From a checkpoint of a small mixture-of-experts model trained on Wikipedia: a sigmoid router, 3901 steps.
Below are experts of layer 3 (counted from 0) of a mixture-of-experts language model. Rows are named router (the router's row for the expert), gate (a neuron's input weights, with its number), up (a neuron's input weights, with its number), down (a neuron's output weights, with its number) and show model dimensions 128-255. Each number is 500 + 25 x the weight over its row's rms, rounded and kept within 0 to 999. Numbers have three digits each.
Before each expert's rows: "comes after" lists some tokens at least twice as common just before its tokens as in all text; "mostly gets" lists some tokens that are sent to it at least half of the time. This comes from a sample of Wikipedia text that the model never trained on. Tokens count by the router's weight.

# expert 2
comes after: ")", "0", "3", "4", "5", "6"
mostly gets: " |", ";", ");", "---|---|---|---|", " Hor", " Le"
router:511469474513521550554501496481481500462453513498537476459463487532505525475507488470508521514508484493474530544486472500501498442543545477499562442523466491504511512493487509520492513518497504508468472552485502523516506545480490502540499481521551539480470539516515491491499461523472486501504520506482457498482496492547492559496521480477453509482475454520479546475515532528482510538489
gate14:491506480526527526547549484534538483459496505489486523497529509480532502531478536512473452542525534514514472473555530492511485484529524518473515456466527490518485465490528484513513491504463492512477493479512544512496489467545491506497501502510504480491506489491488441506506509466469539489495485484474463468497478539487506478474524503542494537483512480553486483529477522495501473494544
up14:476538486485546528533516549527513567473492475503529514481502505543517483481503531470471463505501480480477503517521499512500519470476488506532459495474498453505495500511484495499496475496518465454520494532500468491495521524480509523530471525520491505468530509491496480513517542542548474516488470506499497524531494520475514493467496496532481537498524492557534485551470474557500504534459
down14:522459524523508490492482471500509487515502504497518541478469511513499516497464458504535523423447500524517478532489486531532494540534479498524458477525493546499506571516485512475488489534528593488489454461506468455532489495536498536489467480484542501534504502539490527531475526476503524499479490512514512493494549494473491499512519470465473486515464493480506487464491505470511543489505
gate15:485434500533480455505546457521513503492503508516522482514525513477478465493504482516525477464487522480460495497520478476521552457484491496513490512497500509573526547422488534514478514487520555496530513464493514526460515478486506444489492515477526527523466463539511505576491513481510489518533517496491495538492482474536481529508493470495492500509441524527486511432523508512513513497469
up15:458505509498513479447464492510460494507497538487479497437453512499492521497463541473499481518509489528504521507482529514493441505486495502505476499497479518477518508530500502499515497489514499555513535514535497467541484516562466549453459483499440473488530522481472506486477488490475509460473461473529454467496519535461484504522544502513499542507531513477518520515488483512499530493495
down15:501542527479503503505471532505515516529446493479478503507496512505453462492503484516514526495503495463523533459521510494482542485480468540513515531483490479510491516522491528534501507510529496460475486468466454519526492486538519467548506452513536492509490503473508498517496508479515517505509507532502500505505501481476453458500486502474517487480511515509516472515493527473484467476480
gate16:547465485526529508550497490491442499506482484498450525543464498466501505544530488512516526459515520513498505522478484477537520490475504537487498523495469484509462472509477484501481489493481518511468474514473561505500448530514468460545544494522521495475508476501536474536485511519479476478583503500529544510513538507483456483489452457502499483488517485486474491472494483498477473477515
up16:503472508499514542483547488529497486499489511487488535490483507491507499542496489479491538500489488478517517491535477509529475517529522475518493485454491521545497501561463467499489546483484543484476501475503536498544518467525478488515502477519496518471528488496454501492525487506492487453532517518507447478507512503496495526460537512489508477454465515479522506490520497534491455495518
down16:501522494456498520502492514437445480497525526499499538514464504459524495472506486496485549483503510512543496451465527447520478514446539483467502541491499521491510497469484512489492504516492522513475499525508482491482526515508515531515442499497491534507510515496494538521509578519457547485511542513522533485489474489493460483490468498498502534458533513531482480474506526503477525509489
gate17:509505473475469528510503482477496519506499486511514472507527491506508474488544472500463472511503526463510513491538520472504482523520496496511499504458469514496497462462546454466523517459469475490534482460498536511512513519533517523482473493527478495496498561544487485495523464494529505530482505486502465537452463498519500489502533515478474494491508478513508512572462512469498459518504
up17:502500542564549491499472493505474513503510517453467542512480513516494505496448521510527487510497480518517511511456492538509525482460478478469464479496546469505506509534450494509494486502517521492437528516501478468479495477514471476516510457504530513520485437479510489500502524516494529481513513540480525445537527504466517536506519479508507502507503529493503494453542487516487566483504
down17:531489496495545472514491479526476463434471488509535482467456489494484521489485530505534541504482504488526504498520498480510449513486480500453538516483515475492494525506512528481495548501521494525520456516494511494493504474460531499514516505522500505524521486449461520502551526476510494497532515543500485460485483485495519555475455460515501520534486539525480498456478509480500516536477
gate18:525505477439481484521516483486495494543483501504524492514524462527507483514449507487505510513513444523522489453465540516507480544528514501501519513501490470483493519526459544497551511500502522458548516497557461490476485473525488518514490499527494517538467528458502527493521516502497496504501510479471506448437530503493461518514448477477534514510506526489492484482528483523481529545453
up18:474468512521466508471521526434497521503493507510464480515512466506503483521475495510531521509514538537489502479488483541492488510498467486453535505461470479506481508468504501559495481485488474509501496514480484492445520503484527503528491468505528527480494490517517475438513442493534480481450540511515526482460507474485507495506487487473503499500467515494469518496509512518475513516504
down18:477490518541487422556500487464492514483515549491529537516503510488477523505524513481495531514497501523491518472517489514433492429521521503524447504450491520495513537531499489529483512526541498490559483487504538497510499504498530500528521534455516539520469514469443578493515510484517501526477491511503579515510484510535491491516505490516476528546490511463517505461539543530521479499490
gate19:520513544466479477537495471512503498508463488512509473462525509464520509513494519490495521466502530513555489495510527507521475475513507511490522512527492502528499478468506488460495491510486495529472482492517524528523498521485528512450513531523530511497423496520470549478511456531467476465420512483491514500488541503504497451505452487479568534545499479479519437549457530513468534497519
up19:459476512533545525468500479459497533513535450538485461523536491534505455547513469551489499470522491535472484473492533476465452463474543553441473493507473482530493470458507455464516527496533513494525520501513502507527492530492490536529510496515521495493498490530511539513500500509494461554504533460488508500510495470538509514506479522537501509483458502483454494539480500498524511490506
down19:495443524489520443503496510474498498498493489526534483516468481521521506448543496517492491519460478529487506467506501509508536453507470525521492515517509520491499487485525491509489477471469475478487490504550455532501516530528506498518538437467507504435486519486523464497453515517513481506531516511493507514480550475502500471482554491519495500434529490534549544465530501483524484500479
gate20:489479553503508528502496472499469472529502482490511511532503526479486522504497488488462516485525459528510496491504474468508504516553519525512493512429539528548442507479512482536479532474474503470514480485454479476453494492520487546513471522494524513509457462478540516473508494490529470463505490524474511504484444521506499538478496482465493529526505485505522493493545490512480496492491
up20:491565537495518485464487521540467517549501495483480497507518513455486531489490504540495501508485521506528510471443517471510513507514482510531484474504508466508457495497514497522452528478517505495457502518456491512510481494498509466533532501500503511529498464511543494518524482517521504520526509469482546497518467491503426501509500528496480487486477552508542518494488487530526489496501
down20:509502516474492522507524497504475491484477493489531518539525567485518528497516512562548480508500521482532466455475494454460553518513506468511488520512490506503451485548549477493466487485490490490471507477468475498506466534516491453507501526476512500508456497530477491468507524506515539532550489431505531517499514507475467508523493549476516490519507510489559548485515491490528455504532
gate21:510527456502494537547532516461547455523493508541507537486572521472519505477513484483476488494486462474485494483527507497488519511457490493473494495468498496499469513508464518494523517486546535485472553504450467462486513464522512451513499500487525491498491507464493490538507501469512501520505499547504474474511492505494495521467485502474474462483499478526547456520499518553504505501517
up21:493499516453524513470513527534515478516503502440496514488461521535504506500475519479506475475500511548506479511541500503522487506528498527539526512512473499490485502523535483505488486535481482535462485475504509473539496528469479485494503501531487502470507507518565527495510525526479501460478502462487499513451498522520503519480503513467547478579516541491447478436431517480530490518520
down21:504481496512495521494525458497484459478452516474505547476508486552492499523449508533494463506484510491508505517490521511529483505497524503450462492480495506508490503513513495508466529476508502506522477493507501505489520493512535524505500508498500508488522508518525538479478509472514511526467514496451506537504475459515501523473458533502519474547492529509466518497490488469487507545543
gate22:517518503504541523486478442542519506468518485498497516496522502459507484514491506481452506512463506501478503492518463543518465504493515493483488544509517523453486453498474494523531488541502514492510569470509491509557529467467488497491496508511489449523495496488502487533504498499438472491580523526489496455519499488503503510478533504518556525510520519514485487487509506493433521501503
up22:523506514542531482510500546542484531474515482483512508550553497493514508483481480461489538498463528522468539552498511464507498548531500483479497497525475518472509449481518513511522451508511496548502524486486468507551492465547521525470526485490493448508513498509492492499491488514454485476513530518480525475473513492505533492533526532485521526498485485519511473483486510521481486508497
down22:488519514525506471502499508510540514496509505508509512549535513494521480476441478479501512530483466484534464528525516513465492541521491480542500524515473511465505524532539456487534547517507504511490473507522514519511469515531493482488511482481511527564565481441490462495502511493527522492504535522485514455494473521553483520509539482526503518554488520538553500496550541473531481483503
gate23:494521491529481492529479462524558513513488453432512460517496496511482479452513495524486504509551503482503474477543504506560539501477499456497480514491492465486522504501503517489469553493508479488507496494513456517498442524494504494513459477540494502494483508530532476525515477492462522464509491519527468498461507506518530488508513538462560505519506464525505489487509552501512518506449
up23:518488517548498488495479458499558511501490467453527468501558485510479518491512492557472482494553475498477513479521506492518540490438492506506501504471494474477495478512558499445496517574520481500499499482514479489524451489505466489495483467545524564455478491487545511521526444488476513466509518507532478490474520513545492459500488536458516515517497493516516475516470518522491546498494
down23:496447547482509507459507527518442457492498507530500534489503508528514505527522496499497501474435505490451484504496532528459497533536553515490527491508487502540480467502504498478537492531448512499515477503496495522501502515532476458541504486507519534510487492487478489510517495527498497487471493491508475487528527536515491516505534477543480530511438503514489526490494481481474436523490
gate24:539510464486485475516540493502449511512504529490459496510486435553473520450426523510516529498500575480488528477506477481499508490519455507510483486484485509508502497491454500516501488484453471504462463518507494488523496535497508449493500468481504502539542507524510494526470509458477493529487475519495486509497512528474441504473517485505483500546471517505478508512492474507483522486541
up24:487506479524506477509491471499456483525501505502477512502519438544487537484437500505500509501503527479482515501510472447526524455449498536534458484489502492489467503500476467468527476514484448499487514518513521495494509486444496470509501496510503520512524488498506501536483512486478471536489515513459496478461507535452444505465466488482519547514495515487438496501497476480481474511508
down24:461482479507521472512503484475465499488503492476471502541516452493522510569521480496503498506494499471498492487517477495468515508470497566519493478491527540520524501521531478493531522538507475527493492545462543500493472476507506523472531499474515516519494494484441486496519494517522563456534489478444452458485466496493493482483514455492491484536534479465479505525520472476493486480514
gate25:476498482488511505495521518503525504498500526487514507491500503491508514449487507540458496456470481476557502532478477495467523504503475486481519494525511543554531509534513501509464487500493461480484518497458495486471467493546539510531511498485488489494484491527528510517553484477501512499533506519433526528492485514500508515490524493480458480498510511540498478451517525498509470481524
up25:523444494503505483452502516556489480522483480496518512496470527509499481498513499497509504485535524544525476420508546498538508526512536517530550518521481497491528515554531557487502556509506470500502526517520500515504487500494515505490518519466491440505466511510473498537504519553493498495559535505519501480463427514538479505516512483533493493456523491458497464504515537502534490485495
down25:453475523489489528500494538491483479511509509523520501514548506533506516533485459523504541498494486564494493438526519501488502512506529520491508495546502474502532547499508531472472474473487496479507535519462478470523518538490517531479516502491483445485456533511489542503502503496519481517510500485498480491486476510541474508487465479534490484482515495520500513513541496512518477442490
gate26:489484464499452526498515524512508486483488496489461460471470490531425507499512508461467462518502501476488527468530507528490501471527496471554549531524492481530501508537509568538502514499497441494493503491540513509498536488479502490483469487460472494506459518489506548524500498511440489530540520474488529494474529526529512477532520497517517494497516482502523508488472538479519540496488
up26:492476531501526477506494463474501512473507518514499539526550474487578486490480509511536546486489510537497481542484473507498525518508527528461471459467487507453540501432467452452517527526492578525508487500469479508498460535526520489498501509530534515502516475523524484487503507485500480461475510523490446493512464465490476507486489496487469478530507500507510496484539448518481471516505
down26:541491506486485497500524511451487476494495490510470481494469493519507507472555525472465543562520529517502499487483490508558484470499532490499527516517485504519484499482491553485471432464503459521473469522520522525482514472482512486478465511465505509483466572478508530499506479516475495483516501530455522489513503543497521535519477526486467485483495507519498500497511459486504577455458
gate27:460542511546509518509499518513459489492491469465547483510480524522485471533455487476477502469491524505517514525511511485510514489478513486538532481551491447548472469512496523497488488483498451482491496497511450516451533477504459509517457504542503491493475527456520552517452478478470507488471515500515504498487482482490491521495533530515506515489509476535518530492494545513503495519491
up27:530518505474526526514498553512469447520524489534505549519480501472491517529511498518432541474518550516539511473474522537513477504484485514480490492502506522555492490490493511481512464497500491500506528474537455478464492473558484522504516499478488545449524522479492527492474447527471531518476477474498452505509530513500517500481504505527513513478502533477466513529495480485483512498496
down27:483445531516469501501457504481516518450493538463492466452534504533510473509483516471508549489459445511504496504524499508522452519545534537520466504522476476479506491501497490488529492526521476420483487534519514497521460520526512485470514491526529489489515488460515511493494522489508494512500560538466517506504491458508493506530510473506515487475472493550472477475492545483472465522512
gate28:488494518524510533496500479463502530482518499476544524444506485497497469480503547472524490523516489443487529501520447509452492524510512489542496461477480511506517523506475531493467502520525492526519488508492489518488498524522478503503488503491516500511477508521503537514494550489517476497487514500515454515518435485490495507457498532512488557482477493522562488523502481479482528509467
up28:500472505535480489508523496530475542465518496552482502492449489498533468536507497531535540457469473513508532502466478497480526514481526551448526487496489506513514501493512509513444535521511483466522477513498500507537487505478483481506489513511531501483496505490486518517490466457535510478498487523444524518438494511474492478502470476467489427483520491494465526486492515498496530472568
down28:496478488511494493535518473494495527513488529552454476493473505521494497494492486521528535526498434502491511486488456490468503514470500500500489488466481474504537466520482478455445558537527494546486503508496507493513472542504500485480512519502523458491488499516478506547444473463482500506475478506476526483453485522481479523516509516495489443494469496500491543493460499460527510487521
gate29:514504524444540480500491476483472523451482509545516463513474463532491492494499494530503457530469474488508479475494499504458490478448516499472492458541552526507538519484457488499515545547496518525488503515521508499499532495479465500493509493475458493518485508464512516493523483458477525528487497521493533511503497513477513513494522467494449478492524467477449532514527499475497455501527
up29:506554493543528470489503497476515491511497500509501476481516514497469433477538479512537527484461497477485490438488519494534491474479478460555464529480510524492507503469526490504506467486451512456476512478468496513553516480493495547502492509459501494454468493527468479540487537520509489508489513484511501496502471527518531504496493532477549536508461497499490532501516499502545520522494
down29:543522472503518491536536512494441446536559490436466516519482482548519470497472446540497485504496459475495467500497501528471511507473540449493546507471506512472473518502495475498448466511494490495472454494470521470547486496505491476535492509512497528534488527494485510504523539515501521521567499540498518485473482521482476513487468469493509520493479506502492552522525559485499539525476
gate30:462466504526552467456534533517528511492514509480480481522459482551489503508488557470470479478501470490461489509517473525533493520490528475489498496495508527530514492476510529534535480516481503515533516497508485494492534490481517509496482470464500457433502510499515491498483478499542523499517498500488470512480537482520512487460454490476477526517575490534497551499509469475477469477525
up30:524517528509554470481510494497477491468513505480483455503456456520455520524503532485477480501525486517498494524508505563499495529465523472512511505465503510516510520452437542547495513484522524509535482495526515501492514519508491498527480475452499471462496471468523495504495482525537517475528506524473487467458541464499512533451470483519503518484543509551474524498490478472488503478485
down30:505507498535480487578535547496500517507458475497498479504514474509515521487494511502509485492457525525503504466517535454497480471531463492507524483522492498489498454489517517465474483523488481505472469519476466462488515481487481514540478527463485494478490488488492477529524493484497518531500470510500470527500482498478474493539492478529564493482513563536458476511462481493525513547494